From a checkpoint of a small mixture-of-experts model trained on Wikipedia.
Size: width 256, 37.8M parameters.
Below are experts of layer 6 (counted from 0) of a mixture-of-experts language model. Rows are named router (the router's row for the expert), down (a neuron's output weights, with its number) and show model dimensions 0-255. Each number is 500 + 50 x the weight over its row's rms, rounded and kept within 0 to 999. Numbers have three digits each.
Before each expert's rows: "comes before" lists some tokens at least twice as common just after its tokens as in all text. This comes from a sample of Wikipedia text that the model never trained on. Tokens count by the router's weight.

# expert 33
comes before: "\n", " The", " He", " In", " It", " She"
router:578418495507491538499505607526548477577538563416456468612481444549517488459463557559547457562592469484418426439442545524555499490432509458552496402457477564496503635476543401522502520462575527531458397468534554553572540547440505420597578501457580526473476537489481513490467478467462439487490498555455517505493481579583525493553404516516512447522537407470469459511426525541561595433423520568504477420599430488487478457510433528394552481491559392526489540453400404487531517447385466537540424559477512436499441445496472412522513489514435520546435468533446566514552569426510489462540483454523561587538500490573547506486581462546452483539504514470559578486532452499504441510452499501497465462481504457536397474437535457453439585496580455525527486539506460517466447442436516
down0:574484535469538585486523524560543571645474493491487564484457541478486522483489438507537542519623535590460404455524501585449440563466549446480510538563539428581517441550420522420545471513460518511473587410421454544562527589518459473476511436484512505406470544522510482460541508430513529431530552529437484492581389390424489548452555457533498427487527550465434417476554561526462443529458542520440417393530464582488455567417514564471474485489498522537444533601549510480518490566457358515389512511493479508552526503441439479607435501467493420446511519468489452581545516472454468460541482524541554474561495462524520438580584460547536517548485431529519592404456494452513492585502473434498459480472548586470494465504497605449479501483437560495389483510512488498525443483487486
down1:479494440575542426495550499503511420435548527554468525489515523465505462441559535457435603477422375526575493443419421593515452537555419526453443410540561490446488507562482482461612509535539467528467412528520443407481493416536474486571511563476608451530566510514485502461557517461565431467488509512413548415564529589503603424542485478538427527558508501445454538537487497485564521495450532506574471489419440519542455565452503440495464493444543547519471501554521457542552593579475488503422439569472469457465515536455524624487526490510450450456528528462412466554440532549401474472506428498523459404484518375511494482520555466459603523402559454527543491468477533486514421493546540585476516527527567538494487587425455444566558516504484527528455551455489621492613464504497533
down2:488438481533492639410502523525503435422531513481480570527504540400560520430392538468487528531526555467520468542458517405520505578529489484549540475426498534608477483557475598576481439523552601563459458417473504593474436508569548477361450487564441435509587486514497516416483481559541493568478538574445482610583439487429461498516544461533492534480536488596467487472436421445491537519496470546492559472519535391518520496565421440445483396577466412532470436523457457509443544435466494535573574519561526519511529487477443544559504536438410478486491492568533476525568444545518545483471559491532571432539524370561475533544529481537444546397493499431480580508467539497507448507494422536535473462522487586548540425474503538563503592426485542454549535529436564510511516543488551
down3:583513517404502613459511585514549486522446555409393393585435546544517477572560463449532551453480451453442474511475546508457390538495564588517500507565531404558459469484552515546514589507520481546482451518501582470501407543483519470551506444440503517454472512431511500626452484474540562528497575522540558497509544442521419437541529525467519533417553464462462486489554531503536439531494497514490542489511525474468508523489474550523433481537426452548521546481545509403494490443491424524522534602406492505458502513454455543466592495503550443604565539410601492560497529433503457507470516523546548492477487499511495574495467610474423512449500572402525565433554416545462546468577424457461439459611391482572513434457555486453578426572555522438442525560555399528513456473469501
down4:516600420594479607516529496333587413453460490561556457551587504518506429480508528439482531421405468621478558549529353491446473504598502511537504505496406517533611520538528477395546494459404463503461486483569457459454455414501580397544460508488472545533513534517552443470459553464409487536490520524471601495503516433500475518460510460488523534466459472427490452446528511544488442447508508474488533500564451542411530448497525410466494549483546485600461505447493448455444523479598446530504479514501484516486432469477534515417459541518490522495504426444496553457498483478478504591467333576535503581469471564520475491522501595462555508497497532457525535497525462557564475437462528495512477406441428573510506491473443465526623505555478600479520461553513510423589497533532471
down5:524454471505461599433362439450516528567481479490457458488518543533554518514542509600486588443437429503489558551517428495438415411519480456575457404536517550489482546555478535467581535492487507441475492464502503637458494454465499458574445533526528444506482468531485536549497543472445497516501522426474545547514516591514575410546580588518493503497491436446491450557496528494475501500543428422491559464440496496558556449331467554466531514468563507605576509406527387488469457526468514484553534426550496531577509491558475461584480514508534599540489457483543516532625625413433546496540478494472641437511513570502480437423496491531447486505487556490564549519539456518465457443481454501552451509455483511399542484469427504568465433576447434505544470427481555500578559505537461
down6:429456476466497530634556508455460497471496487571443532463427433558517470542555572449489442500435578492614561570531476509511494491573573590377590478501538461511502573554432506453509409502438479496477584562499424480545548519501516511498478472343588500494516512507477560577518557595427521477441521547571561515530541485655592520535516533458415461540510579454613448478531603471535494435528489499560447520538527524407539530441532436484477524445515468567511503613557485500522495510459449450502556551451510634456536487528575499571531522502505504461485432457511478497533557497432381531455548490486467483486406542457511532511500610528605542453475460592520437557509552493482502478518407490576427514483515487500556446502514489514514494528463556517611477526498539541525526499521541
down7:531525487505462534550503514510549466590466465541505479499530443584507499472495538463473571475503495632527531466475459411546396419444473565554490442521515492509482472485511525550605442554503522526538443426469504461516502380421498431502405586488429350431558571511477566459531551418535477508502510575457532404509481583395557438523550460420560503419542552453502523457547504483490405497564531524559501456507413461497415547430419455452485601450456532549511497430466433502455522492318475577491504504485449483532497522507578429509498486515554416580450478452544513537415394446455485545510447482528490486510528476527469387465423522550549520504555457529559537567504523501461505520524586441513426477535517508467537503445534415490574465576487505460531516440546515534436598454520534
down8:515441522454427519470546580617525469503564486503543516555523468445450508455470507541577537479462487484581436498479499524556477532597550525471452518526558532467496502499513479483454458504522509532500483420444531413524544503398510519447387429510555509481502473539535489533473507566466467576635488492500424579467528548517522454495521565442542482513488515552497493511407485460563512587570526494434477475499461467462571479211467464509441502487535521472453552499532520448475499394452547457473460463542530470476471418489451484521560557450549506532477489580511559460543481526515485562470561548446479543421472727477532519472565563475550452525473530461476495570465488587403529510493552503412514477496500421456461490511541491570498434525485477454486424549492573585497593465414489
down9:519531501513501448469529569529438494477566516525435470516456474534412519526512392518493529563420502478535487423438518549434456519540428532523509546527473572527448474504452597524636543549546458564620475566503574493527511540528467405549575508461481439484514531451475517405620541579463554520401568570504576530581524490549465552483511568574536515470515554527522487505470466533538433520465527559463418469520470465528649516375533445473480506526535480371500496495551416513454496452414551455398508518392546576514473531450462405514537478561470511549482598474511432456489490535500545455418501483469451460463548588539492419530528493432499453476497471484569558504546544465520552542447601568442569509448533456489616474476565535558544477522513501552530552430478544569425531420508495
down10:495522544516539487539412464398505480490502492522479503585481498475469538551485565454404473410478505493593490526482442489569612560519480385532401437458523508536528507445517473488485521525578434504536530540459557494578481559465517537531391538542583497420516502541531489450485519507372520577519476446493463549525551604541598465584426456545450531425538495454548517426463462525516412548553511454434592450469517568476653491375475474524579446513554549511469527511513529496590483468510521512482524460466437559440584463528492515557486534502478430577463550533534502454519539568497454527489489553537573397505447538509564553380508572470551503519480568531431506547546451508526394570477523511443504426476461515540524552682492534537501513465480513505576494528520475579547604535532509
down11:531450503597563421404460505535531424456482473466454516448444518502540498405572534561506573485404572414555508459451451526520603438509428374547495509546406563518475467541523506446504542477501473505580521466464493565560513415577490459563492505473488490433448505520468535477469485491480528461480403529498503507541613581583529544412573501553542491478442380516511526483540490481501531429510406494509501519553487440499565456407471452510543519508469481484492456482504557451513525477513545481443558505420545506578456562500463541446459470511550561507486552432531439435507507537536501378447508395506461586504527571456530515539522513522427498474380472479415462528617438517459462508439492485441523624579491539510506415528491408517557474604537476503478446605437576531512553608478410
down12:568430522579460451459545436504571540550517541541429455515432486446490452554630454512562519466548514491451376507467566496526466573460454543450535512390446483519502517610508448543487505409450588569481500519394489445424526510519448530589532404480547458530595567446510497472492473498439515492462522409520446596584543454477505531534518475503550423366509399449506439539546405457489530557488548616475420444510450533514561458486507463465548396443529531468440577486466548547373503422422497493487442536453462448526449453470624501463465412541511543457537555524450519377538469445470571493520441509471465559494489462404537506493519588539529450434579472521465475563449558516565484461501491509485475505542521496501532500500437570433489528529533501501569560487511514507508458432516504
down13:574539540496466426530579466538566493407482515456462461456492433438468475494611490498508506561542442479437456539533467437459517538492496480568494522485477552461566493489431450533554508499615450521543457458526498558513566488500394379518590503477507508549471521518445527525502559422447481460389521581550440584541523483537428471438426471489489584381608518514428483465487448505487549498473426539492537451465384449541460508532487464415470441431508482505460497436540405474476539467482453465479509453373441472430562568512418538443505520498476479412517483502525471495487573458412599472519366407522437474510533456471558461540474481476459580505511456573494615481489510448558484571396508531464509510437401551434514500480427416433546564549607435493436506474493503464487515472436520
down14:431528554534606429513546566531538446451475590483510509479408598454508510522468465600508448519521471424531485475549465452449604622640467418590484498531489460475426490521461437473472512443558484483424434475552483541608545480468444526426457509530527412532488405514426547487526503452515460457562466480578502414428574479522544572560413536451450520444533558496573521573498472521456515597506444474494520508598514457485489575423504478571503521540581522529561516411651546487510517567484510476529476482501438588471436498520490507609491454443561473513493575460484502549426474542488480518507505423492518557497612557439534489492562514486465457486528574480431490540579433410474405539500466551461538456542467544486489493504495529533509510529585413520449413486518468587551463473514432
down15:461506575538533524424443472458485441530486500461539515587474494501373488406449471498486472528503462466519483397430527411541531531413567507442449565492579530520476491589608498543438491503540520500417521464460463508505478566625508491491399506443537481434493393475474499574545429519523475433428561556425513459492483521430510483550472570488493475510556433514447500565467449421504482496402484458459550513384543567531464506629532433612558431481449490402454458551519481422578542500509546514550464491469464556472486613533455386496496546532499459434580589424565438509590517501502567467470498513545500459491601465433508534529570504495532530479504493459572487503557493524484525482500440531487457537502446382515494562524453485497469437457435553471481536514589460562457421399576442
down16:547452432593491491436406497482541460406538438477499465477550599439440519456523446447433536473438514472442471398417468499556465503555439511565507519459473464504482546450572531485480492484528443445477468451459535550564476554430435508508490529533565516415588421556520441593444548552381556520553544487509493517500490546490562469514483441495518521451570482486570497525372445584475462518554486563507473443534465566580547541406356501559543535539487582507485517487497511559585456481437531573445538509489433567580567536453416426547511441511557480497449462518504563509535456479516515535480486442441559458489539441540492503517500464538406426488528448520552485464605491431486511591506548607518466397550410584476477490442539487425535459550520440613476506506482496493621477540474414

# expert 66
comes before: "==", "\n", "The", "|", "Species", "In"
router:491486425538471485489523588559475549499505559491426534504515479516515487562444436514569493531529464487444463423499480517401526495512490496513477527541587493543427602488485484463542442437549528566462376474531474559470565393484531555462543455557519546505536388544557443536452528563448487369458452568591445498490456440529505392508551419504485500528502551505547537487517509565454487494431501577501513590618429542474521596490490528400602535586435507532538495502507507446497479495551492465584440645467475546479551492540445445572500478516485533448545478463566454562548489484514545529469578587483488495548561510482504489544443489465499465513570399564481534406552436466509475513462483589506534494408545493548494602488462434569519510417514509547570429539503388337438486528470531
down0:491475471467452473495512485582546554582501508495538454525556442548535480428509487406474379520536577480431497470548488485520545534418491627504453586448512460447454508446569525528541506488551527548519551480473500541403531516525474497482571422503465491475608555429432468510460509390560599514508585489420551496436491443493441528497460507477670521524534385457523567493529504491379408432470486537497549549469592503561508512533475475482503455470524545584502615497418487576393523540522445513481539500494547524556497470543522512451598557422447482537445489496482544509532576460441495501454495535456469545435522561431544505490485523538526519420454479573509551537421493530547436469451588457565500522554505534419495416534488516562472615526583412542421590469448500486504523414422540
down1:502480393434434430433496500408487593475517539506514528412524505558575414496490490463452500455528471462499445466509433474507522498473517459479539368362529463558470518575498455495505437620505501484499485501483542618530463474494484460471525580425404493512552355470507396559403522442592507477590482416477521408545447516468447483496472532362537471478575555496439492508513536522538509497545548444418500529510393607535524519521453478396527540553536504498542464462504515536567392436569471493446492533602446446542547441484593470526471599520513560496514563528556479471550477437522580436517493588476484501539530472580523505497503520548421477479497474458549437522556516493523493472526542492475425503464575573558555490516648499491482485503512516494525427415471461421496444497514486
down2:567472542506501523530518461554437507491484469554475528502377472449479519587608560578552505497534441535494571499511530480478466440523439538526431473517402405446490433513503455522490583515454487452466461412556458476496513457507578436423509495443521627494460485485592502552458534566525448497463572455504515515572543498539550483475471514468383392546527468550537501469490464419532511514489499495424458546498484517555585518579505456440542586463492433454529486497516534456387441527471530481448549514480522482542517578561429544498551521491477490385462516370477532491556496427474618535511484492588595499457493470507522544477460451452490511627449439455520553423567491521657527460499509437561546523454578426541555527380497461568386439456462485537585507504475533493418431490540554
down3:556559540472551535505435516644504544438522496455553562487474454533484468517546521439545459470482569433510476526493542563459519406503482514469440472409536521535436500474509550505529453482433450532552457494490538470604488545525464487560525492508508528475645481503445477573525396481455513442469495580474482527438476465541471458511444476472607476624455469494473479500457552456495601471442488595633494496510417520605471492592515444472516453514426425459476515529474472464535421509481493541451535600482429425382588542568459516543570486525461565487487576491498522471437505424490431465570484455421458467474542391529519474499493517422431521527562495558464494507452486478526459557516372513539343543475544494524420424577510465546546458495517447486411430451561489491459451553479605
down4:555666474501569626432364571550436492381479475467532584450447518427550523499515520451579478505470455488460432499539503465524497567498488525516548501509490519510514491452510455517526511521450533541487533511477416509504473537537506480486474561479461529472505515469538489486494493535424397520511513504522500501389484547456454605525555526461568522528398559475492538495483452414519479485512437416507525452428473494520475406574459507477519486528449585471513514534493486508458420521600462521503477450592498536451613491467439476566554536562450438539517513540442512410535478395483460484445495495457548427531552683450514508569498456543418480510529486496559503623436537484476553415464605533500481527545527541477539397617441470533468425431440374480510423422474424539487502499512503
down5:509486451537512577591422505449353520478493476500582506501472523545443443576474519472463475438530408464426514487506558569468486491481531551503523526485471507527514631502394495500522530486449466544492536525410460575474473572563440404548461538556432529509547500499503482516501535577479390572496478538527590574507531456535495461433468408530526511538464448440422533478531514463476543492545423579546497482447423548381447452477555492429562467445535475426395398462449542457564436453408493475515481535509469416475508542439419464472567437663585489455471536494564404580519461460458548488438480503484485550580524510502490477543566491415464481544446454524482621518397510490543553503465423528483470570508487546516608510497526436552454535495502449495528520503558451502490491610538480
down6:493553524449564612428421503500573529526566491474464415531487498502454557538593418451460551512468417517481434428538373454502493504456561481472541587499517440509492432481504456487549449497519473515469469530483552505392519522503427469488629550534427476533484534523481439527429472536475491523542566471461483508491433624570502456506387502446502489503527428503451528454404537461594540546440475470488462437541536437481618477480597462483455445491476518407537494409602469563621537485536463537426504468515501519517509471467422448458435451555552394509516514484465489430512522436452411487487526423474526537536580575447487487592496494521458543551502466594513533555509428616512453504458530578494475435532480583558557450555536585463458489491442451525430599538431585456488487487492502
down7:476500541539512589456603529581445458479434510546440536517543440453458562514529558528556615509484504446451599584591535521490505565542550458517531485444609444384589435470441477532421416463550450479553467469518437482519395572441478534558482475464438491451444456437451472506511561618523510480479484400488561555492563563555500587567480443468449562471465421521503464583512504464547459515496483487542510513535628556435416473640546445459504549481486503583506408488463488498488556462432518449563465422402540538512463433486494446491509503532439515485519538567467614472542475453430488439571532546505536475494500420446434533422521454496449500487554479537524473497559545600507529504517491460637458513499501486546522478509572531528377458467552474499594511475465485472476509483503471
down8:496498496559472470420520424536462510481491588469409498562518548489496503429582496504446452501448454462485466486524554526547415672450498438510610636544512529464584452500480499466460486419523515512476490495487484433574431504553468463538477424507472552584476478535511515534443554433618523406468449414504511559551500488458436553422522528474534539549460499456453474496453447534533483509575533528490444427474461510463457433627545400571465497500461479476393528487463468499465525456590519394566476540538575437460486488478484483454621599532433532410507525532550508525561475539528442458483521526493508464544556454572519474566530508465484498543460493492521477503488575601548515541421554517475444471494518497484439489526582607441475527392551586477450563591580494537541568419501409
down9:462477578594484472495474473529584488553595459407511534476467537473541444442587531449508485535503492499490421456582615420523425544534476442547545491431518501451490427537517391618586544477423485512578444502534545471527527567514428473410459468524489480467523491541488514499596523474492554516455521429471527600484503502444478531479487452573441532529484526575464407459457455470480595510553446493432466495440497543514389563560525532531479470529438434475382522525501527510508434460504585536472498475426422512550569517493532490500536431399432512463521541504544483472584514537508502536507444479458481483459504375480524439443468545458525484490414466523570540591537382446402531540497559502481535434515459495461435544484470483420512547420545468458410578506493611627469442398500532
down10:496511540378500612532431478474474451475496529469484494497433503587609535567507479484539579500516443488515462501490462452520519486481443408484538601476517410505537586420452476505548544509440539490467573506525539489425515462446462538415545536544488431510491541519558493487387499493545484550580520567512526512471560510460427556354470437529497468591438603528494474449482519468528509506442426541468425535540591472531499515432542496588513397539520525550460504563489468435521486542637565467571538506403416504521542547476542551413467511506538478438523464480430524432473551421571512445512409417571505509414546475522508512520447452555516445510472527454497550420501497542564612432434532534405452414534451580435523493514528384506487494522545501460542471523446552557520465510597421
down11:490446460495471427486501511375383533527554448464526496517500544577528472521529426451481509525480492542455496415524567530467543599409506457452616623400544473535426581480524555555526445464399572494388556507514464504516539500493500585572515494485487546481459477525482477481469398509440571433552538545525492532510434483536631500499498516518490529408560439422491567438487496511502558451495414544517500476561432429433564497485497521526510558543512551511466478503491475441431520464552480504573452391464465518418527514507417465548454429470534600476476521478488550485445498553456483490531445447494479500440570529622463498485534455404583460353522451486450497449541506343529404595511529544483501475535541450493416514567442552531510510506547464530417438575475520470488528542506472
down12:583578434533535474444462558459507417460524508530492591517469478442456541542486458490575470491453542448569522450535506511498463537483434492537461558521562540479524497515545485508485473548526551504449639535500437516600610578526505469513545523558515564433614507412509558430448442477416502486504488505496513437507498504499581497484432464496412501543488564557481554421486380517440480468521456491459449582443546406536470552522499548526454504470547554573502495486493314490446435478472556548584501507485566516522520563471460475445411488497464510475466551513679499505452593434494540515577531500490518447441472534533497563547435499424512568480502573520468549491569430439484512530468539537528480471511468548485558435493480494592571520537430556592518481452607456557360434528434439
down13:510468486486552627404467555451580479506556564534451472507509553484420486446449486447527457459540562610536472532536634505514524557561561487571534589521492523482504520535468553473463470520466497466493450496566485414463483552503495478477463500442451496531628429520604516603581439496570546512562403427471516588496539454541495493468556470567467539587425457569501448469445495457460468534490522469549479467577547526555467491382477516521484423418471513518581562541503525494470476529412530566557488515593481422487454459504524462452546484597578572483555435555473478464529461539546503597417545571485562468515539473467594598553494489543433461587455482471549524503471483590545436477561501540457543463573515557438402509484476487463526422535577485540471506514414448479511634486491543
down14:403505485509414587448540489453516396523479483536501470539510415515447495485554492461494534437528461492513448607468512511562482556466404416488564474479546475545502419485560514335376456574490484522554506464439442480428424581548489446577561537496611424511522532470520431468486482477482498462572490563546498540478494568509494327553571401565564595479533516449588453517514502511431527421549457452530520497442464504517370489449510507444527467440494465512452516497469545482449486512467428534466514479525530468487527541497446558421538591495537485534516543467491627505513524479451493463511464504514498530494475372492526487493556599543520544500490540496465374542463418491511427469546501497495469481527507520508431484557526542488548508401496608537591548437487502554446595502527384
down15:484500399545443507537446552503517511560579555536512491527532460607481481536489552454552517475501501504502546446584425483499519521539470478538420478541462539442429453534428527511548538429610480517631480492484540464548577583537522433531537548531535540537498528580490581456486484455490549450489538591505609561479531520455445581569505459421451454425441528495398417442558447521405514437456450393497588515525425532496409519580415498514488573441485535494531525520447460453568550529432472514515530435541582578499570506507469458485593571445487571534511483499493550451451451596523473500487455532507452381574476505488568586387588460435467523539469516454461567572393477451445509577459446493528559520476554546545474462496542494551448467473499496433505601597525502486509456546532511
down16:527489523570533495499470561473471542484525494536556523470494452547580457470475481414573554519430510437479464533575472579537484544517521490497567530401481535584467488576474529454350429477545436516519462493466548591467469449522465460560452409514480529466451498563417516528463550486473497453492526539473463464509481546474502499511536538519470529384496401453419413510540508506556475603503464462424543466466412552447451503520540506494483544432583518455530558387563476580492506570443440525459606525517457545485512425480587528467552563459408465507542482445558517487455565536481567438538434507423483544524509366452555499520495534520523518369565533415519491423499568448421463476449547493573548534539535522518483474544590497467625488543513608518363512474443633478501477469466528

# expert 22
comes before: "\n", "-", "|", "The", "==", "In"
router:540500417536461477531564507588456565530510612513456531573604530510583451431491452516506543464570499473482476454531479521479471535434551431537464465573534498499415526420557531429479501444490560566431438489445540511468479452508495474437548393552482504468440467513527426557557536524511462266473447537464515538568422541437533431386516371552511447540474455533507552503497451550552457416454570656526597509536374540425505441514531555427556532545448487429449467526389541541554464522516429516535484491501451480503417541544450426424472502490492490460553531483531461556536534503487540462543501501521508480512557522475437426493499458472485545531478497496585483549539580512480500565403477502501532414501490522574469461497486535509491519465533508415555473505426481435478554445433529
down0:464445591505515633503479422539506476515492544523511406415508541426567435479526516536503450525539475516478495558590543451466528480412453610493595488503482507468574525568494538491580491514460568495489548460418476503516534490599491488523559522434457382476513420477421502506594526466471464538569541483522493569499497494491416530652484525492533546399396516546473533447524602491461497553534500512500433525524442405422512429459574570538513552509492492450474583549582522485581428458490430548523530582461460507570427518398478408522486544515531560462521391446503484443528489559502535516489501486514520471375385538494523515463495443420418460472490508464551478501466543517505558481397476484440518421491511509490500453538576508479543505536459572509513479376425561596447528521449440
down1:494453540563474544505596449403461519536482439512547496447509458337466453482577461561451487459504531488594549500554459511444540489449469496467400477430443576422380481557500567635469458552485450461550540555521504501483508507466482489506466470512495492463532505468481498484606359492540451516445555507532541511567532443447565550543531470477494515464417372536579454515454517557502497477519536410486495508573469440524522438291509453530472515516517455459504517511478565551464473501589583530528493557498506493505534535482528491509511513554513559593453495473496637520518439511526533544446547396526516557523505647504505531453480492512513464454506486589446575471503552416575506461581532546507510512479539534460459507452513462489546443574517549425518573352518515465533558539523544
down2:540519447493507520556459513486536592427546586504542481513554401475529451552516508539626489525615531619494487461565442499521498411482515519487434455460514435472428452468467468492519445476503533513513531446439489584502405428558490518479550469482417411451535526457551537493481505557570597533481595503561489516599483514551497445525495501472540530408408494502541452515541511570483522594500526546545481477610485494515505581729524549511540480568522496489487548485513503551511381468545455512574562517540483446509542459542490458494461444484537489468534511551394437601503404486466482478498482505497516519541494391506518506480589373550453450378478531456516482528497561604474502551487546461502445536525547483577555572439421556429502463489502491480506527565512501419565525429462546
down3:490431577458522483477425554474523471535393517458532546426532564485490447478505539443513515628396494519461473550417491562464580449474520434569466602631514467437468507565528591447488538487513529456611515426528452542454496449492569506529439501440518512618504456524540529485515546519427433476552470535496484478457533477571491604490559518453416546454538595548562489469454596487469434560541495454491533602560542498574461487452474480564467445600567563493539559443520545496477435460620529444467515552533556556460440407495531439573478468578516588515550391516530454453499469597547405545530532518490570488476571499380551557514529501541583499483532512503527550481529409530518479439618457516495540495440555490552435504537468524493506474527545481567487521449532490466522473438527527
down4:427495537503462444518545508478481522552615425452597440443464492484414506526525521582462501497523507476448495482489405415621513422473472580461486525540457553561492525499474505544461609408544421536465485535524543593635593515498489525519590476550551502456534541464472566571527513407445559560495468527510456557532558572514447544573580562520592429533567534499499525523543523625504519592456462479546555437510504549572455417507524533445461477461465525571548481428576529455567548481470454531493495565526572492386461525409491527473518525533474540569429496509489516499546505480549493519535451428499516503487438546520568395461455481502429601513538444460445522436459488484497410548501480499499493601439463536480477483520468475457492498605583446452357428500472435563457487567480480
down5:460577493505508497420596499522483581476426481462466513487552468452437463504575511476442422525497548421536481537552493571511459492624563539394462483489513522585550531509472505410542474441491558517518483545547493430558390499489552601484480513442528528458454502554505525620520495512428524448403563460449434520504624469554474415579534467518410443466515460446633369544517523499436511445411465460514477479454496597495607533426451570470530519553524470536562427522478588469486472497424490468371506528532477477487497544551518482433469447437490506598496507505442533446588517475502512445504515493501488552489472532480521562519437594484457481501491505378511418421489547470436495587414515509619470612515521486487435535552506476453409482445484509465442474473496485494471517498550434
down6:515516509517549486594503535418492427532593457480509405466476550417404473483487417432498449524510502491458476568462494539555534492559520476627465560357552524559581501496569485492534619543545527535459522495528534480529482536474486461548529508543709415465505537501469451465552502470435503620540460499503413464462529468519524489489529414495624498456561507471443530510561521556522537482531491516445542571433472524555523484316513484423464469492519509572495499454438471555440580529428532458545457556506463552496537418471456525571517488534461355438444590503558540519495527488538503506518461491558528528505549546566468532490425433555425533518525540532488469451513469495477480511565481542470485514541371528499433464492394468476490533438489447441542449538439517530529614487505470
down7:528490497484531452449513514425527408639560510596570431604543499527510420550483358492523462519496441479570371539519531418556528461495542493438508494463469502490528484512545590426555450532497499456538524500547451397449502541436496587481439465515560512499516529522499448537472488536496530467611574420568419462569442555448510473515474439481537480367504521546558467432449469455555453467558488513490468493566463629473588410452492430479478524551565560492532529529511471536363501455515515506484426503474489491511540541450530533614493488390580473522501453462495428503496502438539591507467565383537453478458528500442472507477518534588500533614550539496507521507517565444434563444512514506532453558471473492417486522523550532465501405505410602526589429535506513471542539504520506
down8:502574606537469474522501540511540551543431434429564459497519459498481466543555476483525506523370491517561454498535548540533484610504560491474575392498542528511476519483420427466555514501666494474481493495521483427448462520400483590448479493477591526511527494474521485430512533432481448464493590415515504491554479489564572504492501408470368548494492548506560452511441482374538557474483490526445415414482397461413439547512488496541511510463542393560469578543457544460464530495424540511441493502484450491447515549535502409509497593439540503507541594551468579469462544457505527481439499437517502534425496389496542537497575505533493531537574535500578526478457529498511480538524568382540483518494596483507403448360450447461529586567546532453454463476501526590430512479477446
down9:510480455422460522453413507616495470496538479513561496465516546525489456478469480434504549523462588496550540388472479579418502544531484547458520526495567501465535500481556441469404638512481649482466483472510523473484499470511448386562507524551563442491577512591455417539453577453498570573533452455466461552598511584551461502503557567534429502502509622438458531471472557530529435502601439433538509485423555444491568494453513516477569534518500536586597474554459436531491422471555539495531429465573535472580518536457526371569555439516520453502458473550556469391404485498571475544503512457456456438437527508553447508426522506540433570522536465472510528493395502508411481545509514554476532479496481535477594497579518484520605610530510518559558531497461519488541521581487486
down10:488474430611384501525500498551554446577574484593504515520434470542504376583467490452506426557490530471525476512510513501489505502439534636529443498463451430505466438532417577440540571429581561517511501522505490452547640520528529499468533505518538513414484547561432456495532486474539572559568513489531410530557476626564523535578494452535533504380469562572437567459541503539587468550526450500498477496537451517413454510478513470503479508540495473602571522550555480505540486491457518519510538509529420435614487500487411461572409476468568546465551489462543434458430380558573481486457495459459475466418484384532513530348509498530502472511506541475491445472506520428473496491484561589477400487496529493512501469521456480475463522586423499480576422508572443521496427521440507
down11:471466564514461467499532471548472534484616442457573541458498482489460375494590473560384509500460446518473497545475440525430475561537513517516467559497462476461483430598395507506488452407538458483559539616477501424565525492497486534449518485526491449559532559455497433509523564499491521486507541420528411412463523566504487456480435432514575490480492534509540479592558482541544506578462445511427398529439612567515528484426434479459516435510450556582562525464573412513565535518533523515497427499534510508541528507506465424499493468478482409479546447475515538524463494442494408500508447521538436548358554501467468510480570478443546430476568449479388553458523453473598513450507450426395483539519462477383453514467565486531414563610549497501475496501528536581477540579581379
down12:444470645490429545433399480438477508511470512505458577549448498451530509498537500401444428514455510508566491433570438591529500477528535408402466462539447544509550508533470467452568386491495481431602465491509475523438481488405466520544437480520468486511565467543526510494455473519493536608462555508512469408542539503626497456466498494463538565544499522427564470499413455527501526412469596426440539444515522520517565493342462538462578506480520526541495539506404509425535507514518603486485610515530519465536509508504498511572397547482513485608546488471475527473407534568509444496577521451488507485461478595592569491446546528548580519571490508474468523562507539405430528510604604550508454515449413501492502444509487463551468468582509493473516477473515486402556556537601515
down13:528502478499544568515441482438421503417506500562546520590490572439488500549548514567556491509483507423477496482535507555479496427442447522561538480487531479544555525480462481531488564494540432599511507505545513497486478554488625550360521581494582580548506485527480510493513463552567500543461411456517521545418571545579497488429512549521475538540538498525436499484585478402507534598486385515588440470496517486517584503404545498445422481519509373434503536434552521498435638514434535566496507541557431478550479588532553536525454447507417449525496515534566515529401527400463539381519464475500521540570589514544459482606520519458513478427523485496505478433582500525545530504574472540504489545512538435572516476465436342516463484520517501588444491401481485434456401480491543
down14:535499436562459446516525503534489562602519421479529555460488411593518533531557547405599491485448555482506489472592474431503478559536470528555496441455441521468487538532474533552552500481468524516572479575522532481514622484486489434457526602443457506477595570559460528490564501507425512479495514521464598473472557466561552482498456477517511572620485472523483560486440418475466430489543559525367515433491549430456564447627467494509576538445498519559453425507488455527420523540532514508562456449446492552446517610492470449497564541462453449408533506505558604402525519546463525486527420566528544422561546490564427443396441446494501492493430519580506564572472438490506520435511609408462468445503514448467426457474486491509523459562481377521504436459477546522449580510511442
down15:335550436463489541464431511523529467483545492476413494452565482471430541488442585359452555517530538579577493571522476525443444495447563528476463488473558533550442504521589552548502482489478484548452507511485429524527496504463437512496449489452531594567471577463462518559455546565483377536633420511476527483535406541571495604517516465498539527518546556579564501518481444519571529554503521439486578432454536575535529433519400397522536486514611518515494518576446503409514456427514611485384537497478566527500456546454518466558502469459553513533575513609504531461501554492543514491480526510455410494499431571465506466584518612438560503509503447518495435513521525544552516502502410489542519489449482426501486503455574545459495486468551515575584488393554562519552528557486558
down16:533533560584554475454518501406539582467559514538589435453498537429491610503512553519500498474525590468530569509478573479415571480600517514538452461478565499574484474532506463522566505503477537556427480423584505517523462471469483533485531521511508561420496402399471498527565543485473486362401430522531488484549548473489458462435479531506448543446512521563569540449531520468421474496472448555503528516400448475532435468580465512491502531557402526544505577503518506527541457530429522571461435518542456469441546519430476507412520458530499579388455493499532482509474559455429497475529483533497458581559613364513440532537445445506507513426468545440474478479498437500467500508552386506463514477447533516481496556421324394504487546504573546513478401457553544484421446434403454